Experts of a small language model.
Experts: 64 experts in each of 12 layers, 128 xIELU neurons an expert.
Below are experts of layer 4 (counted from 0) of a mixture-of-experts language model. Rows are named router (the router's row for the expert), up (a neuron's input weights, with its number) and show model dimensions 0-127. Each number is 200 + 30 x the weight over its row's rms, rounded and kept within 0 to 999.
After each expert's rows: a language model's description of what the expert responds to. This comes from a sample of Wikipedia text that the model never trained on.

# expert 3
router,213,197,200,219,179,174,205,238,213,195,238,275,214,197,243,173,213,169,210,185,191,159,219,225,155,217,133,206,186,125,193,170,181,207,229,210,186,223,175,233,210,186,145,110,182,221,228,134,168,280,152,220,187,220,200,221,246,189,226,193,244,168,212,204,195,198,226,195,231,214,216,179,189,235,192,243,227,214,232,200,150,177,144,180,204,190,213,183,212,217,178,248,203,231,217,181,206,217,150,238,144,163,219,208,230,208,203,166,206,179,215,198,175,223,215,175,225,169,132,191,195,183,202,167,232,162,233,222
up0,200,186,224,224,174,156,139,241,243,223,251,229,220,175,210,243,186,247,199,154,166,182,180,151,171,204,173,236,184,183,229,158,193,186,172,212,167,188,216,199,201,176,177,212,230,223,198,223,162,213,166,199,190,193,205,199,180,199,268,214,193,179,179,216,183,197,204,229,215,201,187,195,187,201,202,250,215,192,210,119,189,198,160,226,232,254,157,259,154,180,237,195,239,208,190,187,216,157,210,203,246,222,221,197,201,219,286,130,161,207,245,159,206,245,217,158,206,205,253,196,225,141,190,246,193,227,178,181
up1,213,156,140,236,201,208,216,194,136,201,242,195,230,205,226,235,171,242,193,154,152,165,246,235,188,205,228,192,219,197,242,224,195,140,239,233,190,232,214,214,183,205,209,203,202,208,194,188,203,216,179,260,266,198,97,250,199,202,185,195,186,183,234,235,211,227,215,147,171,199,197,213,220,213,205,225,171,214,197,167,201,185,154,219,202,158,228,161,208,183,186,240,172,174,181,164,217,259,163,191,168,146,157,216,185,206,186,196,198,239,171,210,154,180,240,202,177,150,169,252,232,214,189,171,231,216,183,240
up2,174,174,185,216,186,186,182,181,203,262,197,220,199,184,223,254,134,215,214,238,182,203,194,260,176,219,194,161,209,197,235,249,191,172,177,175,175,144,208,183,204,222,182,131,217,159,208,186,221,164,221,162,141,237,231,182,163,225,174,226,196,182,233,176,187,208,157,149,171,178,225,183,230,175,197,218,230,190,195,183,177,196,216,174,191,251,215,221,205,216,230,204,225,215,208,149,167,158,150,192,154,220,202,249,185,215,182,223,205,278,240,253,219,235,230,196,212,159,176,267,212,200,156,194,197,205,215,271
up3,213,251,193,203,186,187,209,186,171,179,255,218,202,184,191,199,195,146,195,133,262,169,144,195,234,236,194,161,197,244,231,198,211,208,262,194,242,216,235,197,173,173,219,207,220,211,229,142,147,159,219,221,223,189,183,221,163,193,239,203,217,175,244,256,206,211,215,273,153,190,184,231,247,163,215,192,170,247,194,144,212,261,204,209,171,205,213,171,246,214,216,196,198,228,155,205,211,249,157,181,192,187,146,178,187,182,174,200,197,204,211,216,149,145,218,175,152,180,223,166,209,254,193,210,201,203,205,214
up4,216,185,226,211,247,190,248,235,126,220,178,180,176,219,221,210,201,175,188,189,179,178,212,172,173,255,178,217,151,244,174,217,181,190,229,254,144,161,234,218,205,222,229,145,204,179,157,216,171,253,187,210,170,225,192,251,155,218,143,221,203,221,200,185,216,219,138,208,135,229,202,223,182,221,212,166,263,232,228,229,221,199,227,251,197,146,250,157,219,180,218,212,205,201,190,230,190,195,205,177,133,220,189,228,187,217,176,214,233,182,203,218,217,201,218,152,182,171,227,178,199,184,193,154,156,179,254,223
up5,212,169,157,219,212,165,169,230,213,230,191,197,236,192,149,228,181,163,167,224,175,179,224,196,180,176,177,164,161,120,182,226,227,235,214,161,197,188,214,265,181,198,140,203,212,228,144,217,209,197,187,192,182,228,176,152,200,180,192,200,165,225,208,255,185,251,145,143,170,208,160,225,159,214,193,238,194,200,208,217,241,210,238,141,231,193,237,187,220,208,240,255,202,205,212,241,183,177,199,244,221,194,168,238,162,227,229,226,158,235,224,190,202,205,250,249,162,198,204,223,205,201,191,235,166,211,146,158
up6,234,171,189,165,246,214,238,192,177,199,196,168,199,234,168,218,204,260,203,224,197,215,202,199,200,213,139,239,241,213,191,181,215,217,180,235,181,275,170,195,206,158,155,239,315,209,185,181,223,204,213,201,139,187,215,147,178,155,171,218,228,202,180,236,229,214,190,197,206,211,185,223,169,230,192,187,251,154,159,162,209,169,169,201,246,187,221,175,152,197,189,212,272,234,240,251,210,179,230,167,183,200,159,190,221,240,210,193,179,193,238,260,196,176,193,188,206,171,214,194,231,188,187,205,175,144,186,209
up7,198,167,236,223,231,201,173,223,197,212,195,197,201,195,205,183,148,204,225,181,229,178,219,174,210,252,250,213,180,149,243,169,152,177,185,224,185,202,241,231,166,145,210,191,167,93,245,215,246,220,217,152,164,213,220,215,200,117,205,207,202,181,218,195,179,182,174,215,243,224,200,149,248,187,183,215,224,157,206,232,244,198,207,181,208,187,240,185,225,168,230,207,170,151,192,195,205,263,224,218,162,162,197,216,173,175,163,141,196,242,218,226,144,220,239,240,189,205,203,188,219,200,181,216,251,195,208,210
What it handles: Mid-word Latinate fragments. Middle pieces of common words, often after p or c, like ac in detached, ial in potential, oc in Pocono.

# expert 62
router,259,184,218,175,167,183,167,237,189,228,232,213,209,217,208,185,212,130,195,205,212,191,263,237,200,224,183,241,183,185,212,172,144,199,187,196,191,185,196,181,242,185,181,164,213,159,230,234,198,277,217,203,236,184,178,194,221,155,192,175,208,240,210,204,211,183,216,196,182,196,184,216,215,203,245,224,230,253,202,162,189,209,228,167,224,226,215,139,249,140,248,171,206,202,233,188,203,197,147,187,176,192,275,231,223,194,273,155,209,206,229,190,133,236,270,154,221,206,206,203,196,194,144,204,177,167,201,194
up0,297,168,187,244,223,206,153,150,175,183,190,133,178,228,191,222,199,196,215,149,195,193,146,222,214,194,197,163,237,231,233,240,209,193,228,212,189,220,199,167,205,171,160,150,162,197,169,189,239,191,145,154,187,217,211,149,180,157,147,168,233,233,197,176,246,183,185,227,203,224,196,179,238,169,258,241,132,222,192,178,181,197,183,159,236,185,183,170,223,186,178,198,202,184,195,180,208,199,232,225,215,174,158,206,231,255,214,208,216,194,169,243,186,194,218,268,172,231,215,214,228,211,193,178,165,233,206,226
up1,245,214,202,187,222,175,224,223,169,250,187,155,208,154,208,179,230,175,164,209,183,205,196,188,282,205,207,215,124,210,251,184,170,171,231,171,173,234,219,242,234,201,205,167,178,161,216,176,158,215,236,167,214,201,164,229,184,181,175,147,177,208,192,188,171,170,162,170,173,197,210,179,220,235,209,229,189,140,169,179,285,150,251,190,212,230,212,224,201,240,180,195,211,185,213,186,176,215,179,194,157,149,223,228,220,202,183,248,172,190,148,225,191,253,229,193,257,214,172,155,158,183,179,227,218,216,175,201
up2,207,220,164,253,174,205,220,168,187,190,231,172,193,205,192,235,215,150,155,229,176,162,164,200,232,214,168,222,267,247,187,211,158,206,216,178,170,186,142,227,214,207,225,133,199,180,242,189,206,212,142,236,223,240,177,163,160,152,219,173,217,181,234,191,176,223,232,225,148,198,168,200,211,176,183,177,113,137,137,205,241,200,198,177,212,216,163,200,189,222,214,190,201,229,169,251,196,196,183,196,192,203,240,178,216,184,247,207,170,196,237,222,237,198,186,184,149,209,197,194,127,210,168,202,208,229,149,216
up3,217,197,232,217,209,165,200,183,207,201,191,197,181,231,218,196,231,219,248,226,207,197,226,228,193,177,243,201,231,221,139,163,221,188,201,164,202,166,211,228,156,252,182,213,241,248,224,206,264,176,148,222,177,145,219,161,195,172,196,148,183,206,199,193,224,166,218,195,157,216,198,226,213,192,181,215,167,237,212,226,167,207,204,190,219,221,211,207,215,265,134,131,188,236,183,177,227,218,255,197,184,183,245,161,234,176,211,212,221,247,125,263,198,213,236,184,217,138,240,220,236,179,251,201,169,192,234,222
up4,160,173,185,215,202,183,227,208,254,170,189,256,193,173,200,209,220,189,181,231,208,252,225,195,191,245,235,137,207,217,234,187,224,283,176,191,205,164,209,242,228,234,159,167,180,205,170,208,166,228,240,232,192,190,166,211,210,220,183,217,185,193,252,180,180,231,185,238,199,204,175,168,158,218,199,242,192,169,281,237,165,237,160,221,176,216,262,178,189,193,222,166,175,190,240,208,255,197,194,168,178,246,190,140,226,229,206,191,221,207,206,173,185,211,149,215,195,192,196,171,200,190,268,280,177,202,182,185
up5,202,144,223,195,267,244,186,214,163,211,232,233,198,213,186,189,204,203,208,256,241,112,185,217,176,188,198,210,204,216,193,142,150,129,186,209,198,204,229,184,195,193,177,207,169,180,214,212,190,223,206,235,229,197,211,233,209,167,154,202,157,182,214,199,248,206,250,179,208,179,265,201,229,188,163,170,223,227,198,201,195,191,161,176,269,187,159,235,184,196,195,154,144,172,149,191,187,172,221,138,263,181,214,168,231,192,198,141,184,232,182,206,178,178,222,231,194,199,214,256,229,243,236,190,215,225,229,213
up6,195,154,191,226,189,218,174,161,149,166,175,251,228,188,198,220,205,259,203,207,239,192,197,156,174,230,236,175,166,231,184,251,181,229,205,125,159,237,262,204,227,170,203,141,191,176,224,250,191,205,242,202,179,197,157,223,222,185,218,162,189,238,184,146,208,235,222,156,205,246,190,212,174,186,157,140,224,246,145,222,203,209,198,216,189,189,181,231,186,202,210,230,180,222,225,187,212,161,161,192,186,220,213,189,223,189,202,188,219,192,173,147,161,172,167,211,164,207,243,174,142,216,166,195,278,209,221,194
up7,229,185,199,147,213,177,238,241,209,165,187,214,227,158,223,157,192,219,204,232,221,165,162,176,210,177,193,213,160,179,231,191,175,205,148,175,162,175,212,217,177,204,208,177,274,178,198,208,162,139,210,165,236,165,147,179,210,246,217,189,201,192,206,179,196,221,234,189,208,199,155,213,232,223,158,201,147,253,164,262,157,172,286,172,229,189,250,213,139,204,182,187,186,202,194,173,225,189,160,138,205,192,236,218,184,206,184,165,255,191,191,248,217,217,221,206,213,206,211,196,235,178,166,210,218,238,236,246
What it handles: Table rows and headings. Pipes opening table rows after line breaks, == heading markers, and table separator rows in wiki markup.

# expert 0
router,241,165,165,209,219,232,243,203,238,185,182,285,178,260,241,167,236,172,239,187,168,154,156,211,201,211,183,196,201,193,183,203,218,182,237,215,158,219,220,180,231,204,185,178,198,185,217,195,191,247,216,186,175,239,161,200,227,145,179,171,200,191,197,193,205,211,240,220,173,211,218,159,198,213,106,190,205,250,216,183,183,174,176,117,250,193,198,159,205,231,160,179,198,274,214,141,225,169,169,196,202,190,222,169,176,180,201,175,182,237,210,211,193,222,228,151,204,189,171,252,180,149,171,206,234,181,180,192
up0,186,223,138,230,234,197,151,237,176,178,168,186,221,197,189,207,244,177,207,220,192,186,162,201,220,192,157,162,222,152,241,184,239,222,154,227,205,177,227,202,205,183,171,200,224,254,154,177,175,193,205,164,183,197,152,181,232,173,217,183,128,176,238,186,236,179,190,156,195,215,207,223,206,214,177,211,153,235,250,188,202,201,234,158,180,237,191,230,171,233,221,247,176,196,170,195,266,223,183,182,211,184,183,244,228,208,217,231,144,187,118,202,161,176,176,185,239,180,244,212,175,202,158,249,133,219,186,189
up1,208,232,189,271,196,154,133,225,144,199,209,171,195,206,220,226,182,220,142,194,202,187,213,202,192,213,156,167,194,264,210,174,171,158,184,186,199,196,198,168,250,211,212,223,251,166,236,190,244,178,198,191,169,170,251,172,177,235,176,196,183,147,233,180,164,229,173,172,163,187,230,177,201,214,222,172,152,232,162,202,197,163,187,136,228,190,173,218,243,204,122,140,193,244,189,196,207,173,225,187,212,165,215,221,189,203,166,179,221,239,148,190,224,164,209,229,182,212,196,205,227,147,208,250,180,225,241,225
up2,210,147,210,218,201,198,229,146,207,244,210,167,204,177,165,143,231,211,160,164,193,197,202,234,198,292,222,188,183,235,186,184,265,214,185,233,240,181,220,179,201,201,157,222,205,163,174,224,170,205,196,201,187,206,195,202,204,207,243,178,186,158,152,215,181,179,172,144,209,197,184,221,230,180,205,232,241,206,185,225,185,175,166,171,240,213,227,132,190,144,245,145,218,188,184,158,223,201,214,180,227,215,195,248,162,252,180,141,224,271,240,162,228,191,251,164,200,214,151,193,197,195,181,235,194,172,209,203
up3,221,197,184,198,198,141,233,217,236,172,234,249,165,186,181,223,159,176,188,181,207,200,202,229,203,199,191,223,181,190,224,187,227,198,176,220,241,190,240,162,203,221,166,190,210,143,170,223,262,108,133,180,224,209,181,218,172,225,167,197,230,189,255,238,182,211,181,210,218,205,196,229,272,175,209,189,228,225,175,160,198,237,216,179,202,190,188,211,188,228,264,228,198,255,187,169,169,216,250,182,228,180,231,242,267,230,211,159,185,169,201,234,244,178,233,208,254,164,190,191,174,175,139,191,187,206,214,240
up4,218,211,222,160,124,192,214,202,256,185,204,184,199,219,171,235,167,226,160,190,203,155,201,200,214,143,170,246,230,249,216,190,212,188,214,165,189,161,198,172,200,185,185,200,171,203,189,191,195,210,204,178,197,140,247,207,185,183,239,201,243,194,257,223,171,147,213,159,190,158,201,151,213,213,191,188,229,219,205,168,170,181,236,217,174,221,262,172,143,279,173,220,170,211,218,236,203,201,154,209,131,230,156,191,242,200,184,211,208,277,220,147,183,236,196,206,179,191,198,252,207,226,230,177,222,213,173,168
up5,227,181,218,216,262,196,219,172,265,207,212,250,145,146,213,158,198,189,255,176,192,197,155,202,249,170,168,222,235,260,214,218,187,201,187,203,210,193,156,194,173,189,201,248,162,170,160,190,206,163,261,221,197,189,204,183,235,184,290,211,152,171,220,199,195,164,247,201,188,201,240,174,174,197,219,209,190,220,181,192,261,213,222,177,190,192,165,221,173,217,142,139,207,172,180,188,199,185,148,196,162,213,208,204,173,172,225,168,167,149,153,214,149,144,221,218,248,199,198,181,212,182,191,216,220,202,191,205
up6,201,211,238,220,227,176,167,176,154,162,163,198,218,262,165,219,230,215,189,208,207,206,157,180,177,182,216,226,193,191,217,224,189,196,175,186,184,174,168,199,209,231,194,201,181,157,169,165,217,183,195,160,235,182,183,161,222,145,225,192,199,220,206,192,202,172,180,158,197,241,121,288,234,201,228,185,227,167,207,151,178,210,249,188,212,181,229,117,192,126,211,190,213,222,186,195,133,200,170,186,176,269,218,183,206,212,176,212,160,217,251,217,193,231,226,178,213,140,222,186,184,194,253,176,158,178,230,233
up7,163,183,161,227,226,192,204,173,209,210,227,212,157,235,179,208,225,155,177,221,185,285,236,145,239,221,185,204,161,198,209,218,239,237,208,148,218,181,205,152,202,205,236,161,200,197,186,183,164,236,178,215,204,211,189,192,114,205,188,163,183,161,252,220,187,206,200,164,209,176,159,169,213,193,191,226,219,173,183,172,199,205,243,191,268,198,240,205,159,187,203,263,229,193,205,167,240,208,179,209,188,165,199,226,190,255,230,197,192,195,207,153,174,179,221,173,208,240,201,217,235,275,146,253,240,178,227,243
What it handles: Mid-word name fragments. Word-internal pieces inside place and personal names and some common words, such as Copenh-ag-en, Schne-id-er, opt-im-istic, Unk-n-own.

# expert 46
router,258,192,210,182,160,165,206,216,239,253,217,228,200,230,181,173,243,126,241,166,243,185,214,221,180,247,180,226,221,192,226,212,175,211,225,207,182,217,187,204,253,230,192,174,213,187,268,186,207,241,187,170,201,157,149,231,240,169,206,192,203,230,236,223,254,209,202,213,183,192,199,132,212,187,173,212,203,221,141,222,198,132,188,205,214,171,158,189,237,158,224,192,263,226,278,215,216,156,161,189,173,209,237,192,210,201,244,169,247,216,170,188,200,240,193,201,222,154,169,185,192,160,191,227,203,183,202,186
up0,192,202,228,253,225,229,237,210,213,197,219,170,214,215,201,200,246,186,249,214,203,205,200,203,168,179,223,208,177,212,236,165,203,216,188,170,211,203,254,192,194,224,198,216,225,256,224,227,203,180,210,179,212,187,219,160,219,242,260,258,160,207,235,189,125,200,154,211,211,180,206,171,157,198,220,178,147,238,241,218,198,190,197,229,154,163,203,192,154,185,146,218,219,195,194,256,206,166,242,203,179,229,204,182,247,200,189,237,190,189,156,258,240,243,186,168,187,203,224,140,218,163,150,139,210,122,248,192
up1,265,179,235,163,237,179,237,169,249,165,251,232,177,213,140,187,207,191,225,174,237,198,220,202,198,210,240,225,168,211,191,208,206,177,180,219,231,222,237,201,215,176,200,225,186,189,185,211,199,159,157,216,226,252,181,157,207,206,163,199,206,186,188,191,197,212,231,187,234,185,193,240,225,195,219,218,199,193,157,168,164,251,283,205,185,154,192,183,220,230,204,258,238,204,197,216,196,199,143,201,179,149,117,204,188,189,230,176,247,185,207,162,183,117,183,213,181,158,230,206,202,154,229,268,206,212,226,164
up2,252,186,180,171,211,181,218,268,165,192,201,182,232,257,197,197,157,231,146,203,186,186,160,182,190,115,191,241,235,169,210,165,166,190,226,191,152,232,174,166,211,234,233,207,246,234,218,198,180,180,169,151,225,162,217,219,220,232,212,211,145,180,203,204,191,205,177,157,183,192,233,208,158,216,275,152,218,166,244,215,202,165,209,191,225,199,158,254,204,179,218,235,202,169,203,220,193,198,158,164,128,175,202,198,203,157,209,218,211,226,224,233,250,180,184,189,209,189,145,185,240,225,221,208,183,168,199,241
up3,174,205,195,165,217,136,222,208,194,146,231,221,232,232,220,171,168,237,201,205,220,171,181,153,222,186,240,178,209,174,191,197,178,193,209,216,244,183,166,160,205,195,212,212,189,208,213,223,169,151,229,151,248,169,193,195,195,265,174,208,200,196,210,224,275,198,180,187,206,186,174,209,233,173,134,162,170,180,190,157,186,162,180,150,126,188,174,188,190,213,185,224,167,189,238,210,235,176,258,154,179,232,213,189,234,215,252,199,150,199,281,211,171,228,182,204,259,185,196,180,192,209,192,214,204,218,240,264
up4,247,235,212,174,221,205,168,255,184,250,238,206,153,123,219,167,200,173,212,211,214,254,198,197,218,190,209,237,186,204,216,217,245,192,241,139,178,178,221,187,198,163,192,184,174,202,194,197,133,177,190,196,180,220,197,107,175,191,227,140,220,156,171,206,190,207,230,202,186,137,187,144,221,182,174,236,176,199,244,214,249,162,178,174,147,223,179,190,195,256,249,208,127,224,185,165,239,197,215,217,188,205,207,196,185,203,194,172,204,196,173,225,230,175,189,218,194,212,185,200,216,209,186,157,160,238,221,147
up5,116,205,193,190,216,217,195,186,176,175,212,204,199,213,189,192,152,225,205,203,216,196,213,240,223,190,166,217,210,194,202,196,191,222,177,248,225,176,198,185,207,220,211,234,167,194,164,203,201,152,201,208,185,201,241,186,181,168,145,257,229,242,201,130,192,174,193,190,192,188,195,200,154,225,203,264,175,155,199,151,230,149,225,155,209,236,200,230,239,227,248,162,238,267,206,200,208,261,196,223,213,227,222,265,174,202,177,191,260,192,163,256,155,227,191,205,219,217,210,188,216,190,141,155,214,235,151,143
up6,206,193,227,201,163,175,175,202,237,184,203,194,245,139,221,149,197,228,251,208,202,149,219,195,216,221,219,195,238,248,214,223,226,176,195,202,215,226,142,275,236,231,123,193,231,241,239,200,246,234,229,202,140,197,143,181,240,220,216,230,164,215,190,216,220,150,244,206,214,189,180,136,214,190,211,166,209,242,205,209,141,230,204,143,171,191,210,222,239,231,197,203,216,161,106,217,199,213,198,215,240,166,208,221,211,232,172,164,179,204,158,195,199,186,210,203,182,221,212,225,208,187,214,194,219,168,196,175
up7,205,203,223,218,208,223,242,138,143,211,199,197,174,181,202,144,199,214,175,209,194,193,196,179,242,180,168,222,220,220,187,161,184,173,151,228,190,239,220,150,211,199,192,230,214,179,231,208,254,166,199,196,204,212,210,264,203,217,194,166,185,155,204,221,167,244,131,223,194,175,223,150,168,199,171,162,203,198,195,202,250,108,210,171,230,179,207,218,240,226,137,181,177,175,232,227,173,216,207,170,147,196,187,184,193,175,202,172,185,199,193,163,221,268,183,265,245,198,170,213,177,231,172,232,220,266,171,214
What it handles: Numbers and years. Digits and year pieces in dates, ranges, tables and lists, such as '199'0, ('18'65, 18'8'2, '2008', table scores.

# expert 21
router,241,199,229,209,179,185,218,184,234,233,221,228,214,247,179,178,203,155,248,140,226,221,195,213,168,258,155,260,224,151,224,223,179,203,198,189,160,212,156,195,240,237,205,187,189,180,247,195,241,256,169,178,200,152,193,262,263,162,174,210,228,232,231,243,243,200,239,191,193,186,174,182,180,237,172,230,204,242,182,236,187,190,146,156,230,197,212,184,251,168,225,163,213,239,225,190,220,172,152,186,206,197,251,206,244,201,242,151,215,225,167,198,209,218,203,185,189,151,191,205,218,189,195,237,201,170,201,231
up0,219,224,269,156,218,212,271,194,153,246,258,160,182,245,227,192,263,236,200,170,198,251,223,197,160,210,192,222,160,189,184,185,221,196,171,241,197,192,243,182,206,212,199,240,190,189,217,206,260,227,226,251,219,261,185,216,223,225,213,188,170,152,232,252,204,185,196,209,178,225,208,221,208,240,213,225,209,171,154,232,162,180,207,194,191,216,210,265,257,171,217,176,170,262,205,177,201,213,220,243,192,132,204,194,195,180,208,130,219,173,199,226,208,172,190,192,179,204,205,221,200,215,198,179,200,186,129,211
up1,215,245,128,184,189,165,263,195,195,156,213,250,243,229,190,198,176,212,235,172,139,148,264,151,263,143,200,217,197,197,205,228,193,186,135,216,211,237,202,226,188,186,218,203,153,157,183,159,204,196,230,169,223,175,183,157,205,238,143,226,131,172,201,180,213,234,180,214,201,228,222,151,163,174,192,243,131,206,231,188,199,215,139,219,212,203,193,211,212,208,213,222,231,181,248,217,197,215,200,198,232,205,232,200,226,191,179,244,134,208,179,198,206,202,249,203,169,182,201,193,210,175,199,219,192,191,208,215
up2,180,168,154,191,189,209,263,224,210,176,233,240,177,202,247,142,150,193,207,175,265,172,185,213,201,219,193,267,204,231,191,225,203,207,226,234,197,199,196,193,223,172,209,181,203,179,181,229,165,211,188,192,168,250,203,180,235,220,153,216,199,244,246,213,225,201,177,225,219,180,160,152,171,252,220,198,158,222,196,154,182,213,206,174,192,269,167,218,161,188,224,196,207,187,194,203,182,184,132,186,276,148,239,218,196,257,225,218,216,204,203,222,194,122,180,211,186,250,181,215,173,242,155,226,178,226,230,185
up3,208,197,183,240,163,204,131,215,188,219,210,170,196,134,262,192,225,148,200,207,244,179,178,140,180,191,172,198,240,193,150,242,228,223,212,209,254,162,241,213,267,232,257,197,188,203,188,195,184,247,191,186,207,168,224,219,180,207,179,210,229,223,233,202,205,227,228,241,199,150,204,214,156,209,184,196,232,153,213,222,201,244,183,239,197,180,174,183,170,199,175,212,170,180,160,171,206,176,198,138,206,154,108,201,202,200,205,184,212,133,212,158,182,187,230,229,202,143,209,193,185,187,202,204,153,161,222,204
up4,251,222,205,225,215,203,284,217,210,247,166,193,188,278,228,168,165,196,178,170,159,282,286,201,187,194,196,187,219,216,216,175,208,188,146,212,190,224,226,211,184,163,195,216,233,156,201,226,240,216,217,148,240,212,178,211,179,219,227,225,196,222,182,214,191,205,191,181,202,248,229,174,179,210,218,184,177,195,175,201,195,171,239,144,187,189,170,165,201,246,154,196,169,186,172,154,185,214,130,249,225,196,234,241,219,184,200,193,213,240,192,204,157,200,167,206,200,179,201,170,237,196,199,254,251,203,222,254
up5,151,210,150,157,241,201,196,154,203,212,185,173,182,201,208,196,232,214,248,259,191,179,281,196,215,219,244,213,206,190,187,222,183,191,211,173,183,179,231,199,218,193,247,198,224,151,254,221,129,191,213,132,188,197,198,182,230,202,170,232,177,223,212,179,224,264,165,225,165,154,278,202,171,208,191,189,230,192,232,186,179,188,178,215,179,160,214,151,212,191,200,212,225,158,219,210,152,183,181,233,196,211,230,186,233,162,157,253,172,203,202,207,138,174,207,188,161,158,149,214,257,178,224,193,227,193,210,167
up6,182,191,168,205,232,229,184,201,164,187,198,237,204,246,169,197,144,146,219,220,159,188,257,202,216,209,212,220,184,197,223,190,243,231,172,181,201,223,176,242,185,194,211,171,202,186,199,224,212,179,197,169,172,125,174,218,195,239,215,206,153,216,213,187,156,242,206,198,191,243,258,202,171,187,197,195,182,226,235,196,174,213,194,182,191,169,159,150,171,260,134,249,213,180,195,208,290,189,223,128,235,152,208,188,210,187,187,230,209,195,185,224,174,183,153,236,214,242,169,228,118,217,200,203,159,202,244,221
up7,195,162,160,201,202,187,251,244,221,182,266,186,191,217,217,156,212,235,231,162,187,179,196,188,190,123,207,217,180,227,198,209,242,213,197,170,207,162,232,198,182,160,208,207,223,201,196,167,226,201,199,146,223,221,195,192,192,212,180,173,181,243,269,192,193,201,182,179,210,163,153,174,185,169,199,199,131,193,182,147,246,149,189,179,209,256,185,239,228,173,247,206,239,215,204,132,180,230,176,186,195,208,170,232,151,221,184,165,139,155,196,228,243,185,234,206,147,153,204,147,225,248,214,203,233,210,205,218
What it handles: Numbers, years, dates. Digits, years, month names and dashes in dates, lists and tables, such as 2013 US Open, 10 April, 1689.

# expert 2
router,243,121,202,196,204,159,179,200,222,209,224,200,209,223,166,177,204,178,229,185,231,172,215,182,176,217,127,251,216,148,199,240,208,220,223,192,164,181,199,208,234,219,177,152,174,182,204,156,198,204,256,185,226,257,163,168,220,157,215,172,162,169,214,186,193,164,197,201,183,175,191,224,221,178,196,183,156,232,199,170,184,153,190,201,281,166,200,184,212,209,177,158,231,223,259,198,203,174,170,190,201,175,273,235,215,156,203,175,261,257,187,181,191,235,203,173,197,175,151,224,229,137,212,232,207,203,195,161
up0,175,204,171,191,192,212,206,193,214,151,205,184,229,202,174,186,188,176,237,184,198,218,158,241,151,211,160,154,185,183,191,155,131,189,159,198,200,237,177,212,235,196,190,195,235,148,151,213,173,170,206,129,177,201,202,238,221,197,273,239,260,201,130,200,237,235,160,203,211,185,203,180,214,174,221,206,201,185,191,173,229,236,191,227,202,224,216,214,227,170,204,174,193,200,221,165,211,243,241,245,210,209,198,194,214,163,159,171,158,211,135,176,147,250,235,226,222,164,216,237,203,189,212,203,189,110,213,162
up1,206,205,210,281,194,219,257,222,242,247,220,172,189,190,316,217,221,194,160,223,217,188,165,219,186,220,206,205,247,218,240,170,249,226,192,190,149,177,193,281,211,228,181,173,232,210,197,186,245,191,160,169,211,214,199,228,198,162,169,212,234,181,195,205,176,170,214,191,200,183,184,212,186,198,213,192,217,216,237,169,217,193,217,258,178,182,185,173,224,212,223,241,187,172,203,233,234,242,196,177,237,229,147,234,197,226,211,218,196,231,272,218,124,214,196,228,183,200,195,167,206,151,209,145,218,188,177,178
up2,195,208,189,211,174,199,224,235,240,185,158,188,220,201,146,193,246,157,150,207,177,206,196,173,208,263,186,180,195,230,176,237,221,192,171,278,191,173,208,184,166,194,167,170,159,198,210,164,219,220,186,239,194,228,201,179,179,173,158,203,260,231,134,183,214,240,205,307,223,208,205,176,166,243,237,209,193,188,180,211,148,229,217,223,213,217,205,214,220,206,210,229,156,226,230,218,178,231,228,206,240,223,169,251,161,176,261,235,214,182,168,187,187,228,210,223,217,166,195,234,212,212,201,221,214,161,250,258
up3,223,209,182,155,213,153,145,214,241,239,200,205,164,204,234,214,168,180,203,213,199,190,196,207,227,210,208,126,158,246,161,217,185,209,150,208,176,212,202,174,190,193,144,239,159,208,212,177,229,200,222,256,209,227,234,259,170,169,161,223,212,201,243,241,208,219,199,237,138,162,205,234,208,216,208,292,187,229,233,221,258,186,193,217,191,186,206,195,209,259,209,202,182,197,206,215,190,231,162,203,257,189,195,194,214,200,179,184,178,170,200,203,188,281,173,209,137,247,181,198,232,206,237,173,230,231,176,243
up4,177,219,161,232,211,174,185,180,215,241,207,166,239,189,182,211,195,170,177,149,215,207,211,201,174,267,166,202,215,255,156,244,210,200,176,178,136,138,212,279,220,180,204,193,155,187,218,214,231,193,253,206,218,184,128,202,198,182,182,158,176,205,162,214,219,166,227,218,165,141,205,208,205,220,247,227,197,193,159,205,198,195,187,205,167,182,218,194,104,164,258,171,214,151,177,209,243,195,208,205,202,207,222,207,205,215,244,231,210,211,193,183,210,217,226,193,202,223,194,177,200,204,228,249,174,181,190,106
up5,203,250,178,193,136,174,178,167,189,177,202,179,233,223,214,255,170,189,195,248,179,247,183,259,122,186,173,178,201,236,179,216,184,190,221,195,166,250,160,199,210,244,223,190,240,165,166,185,190,175,167,177,199,189,212,189,193,197,192,169,218,199,174,236,216,229,194,145,171,200,195,149,163,241,262,227,217,183,181,252,104,184,229,163,214,178,190,219,177,212,199,200,230,204,169,225,198,222,160,201,192,190,195,250,225,208,225,151,184,226,172,145,159,250,196,226,157,229,203,213,214,228,137,198,177,194,184,195
up6,228,155,172,227,187,164,192,175,195,186,243,182,163,216,180,218,142,170,159,202,238,232,192,151,191,195,211,231,153,184,244,193,234,219,211,207,201,212,220,161,180,201,192,200,216,192,244,213,267,202,234,154,166,171,214,160,208,188,255,154,240,193,164,223,187,199,274,186,207,239,201,183,218,201,177,227,224,232,145,179,165,200,208,169,193,255,181,196,221,245,156,146,236,216,154,176,238,173,236,201,194,171,155,195,186,163,205,126,185,207,228,230,173,118,234,200,221,205,162,187,200,204,185,193,238,195,193,225
up7,184,203,242,167,245,154,232,211,142,221,136,245,170,182,197,204,154,204,173,219,193,224,201,218,147,172,199,166,201,196,199,251,182,188,228,221,196,201,197,188,160,271,159,188,142,182,213,231,180,210,193,237,236,251,216,209,167,218,250,257,195,165,200,211,203,170,199,209,171,227,231,195,146,141,205,208,236,211,168,251,178,189,227,164,169,221,240,166,231,230,162,206,169,208,230,253,237,200,195,180,208,191,242,239,182,204,142,171,175,178,201,202,222,248,171,216,163,161,186,244,156,206,166,213,201,170,203,202
What it handles: Mid-word m pieces. Word-internal pieces, mostly m, met, med, hed, att, inside names and rare words, such as Sanre-m-o, Tal-m-udic, Runny-med-e; also decimal digits.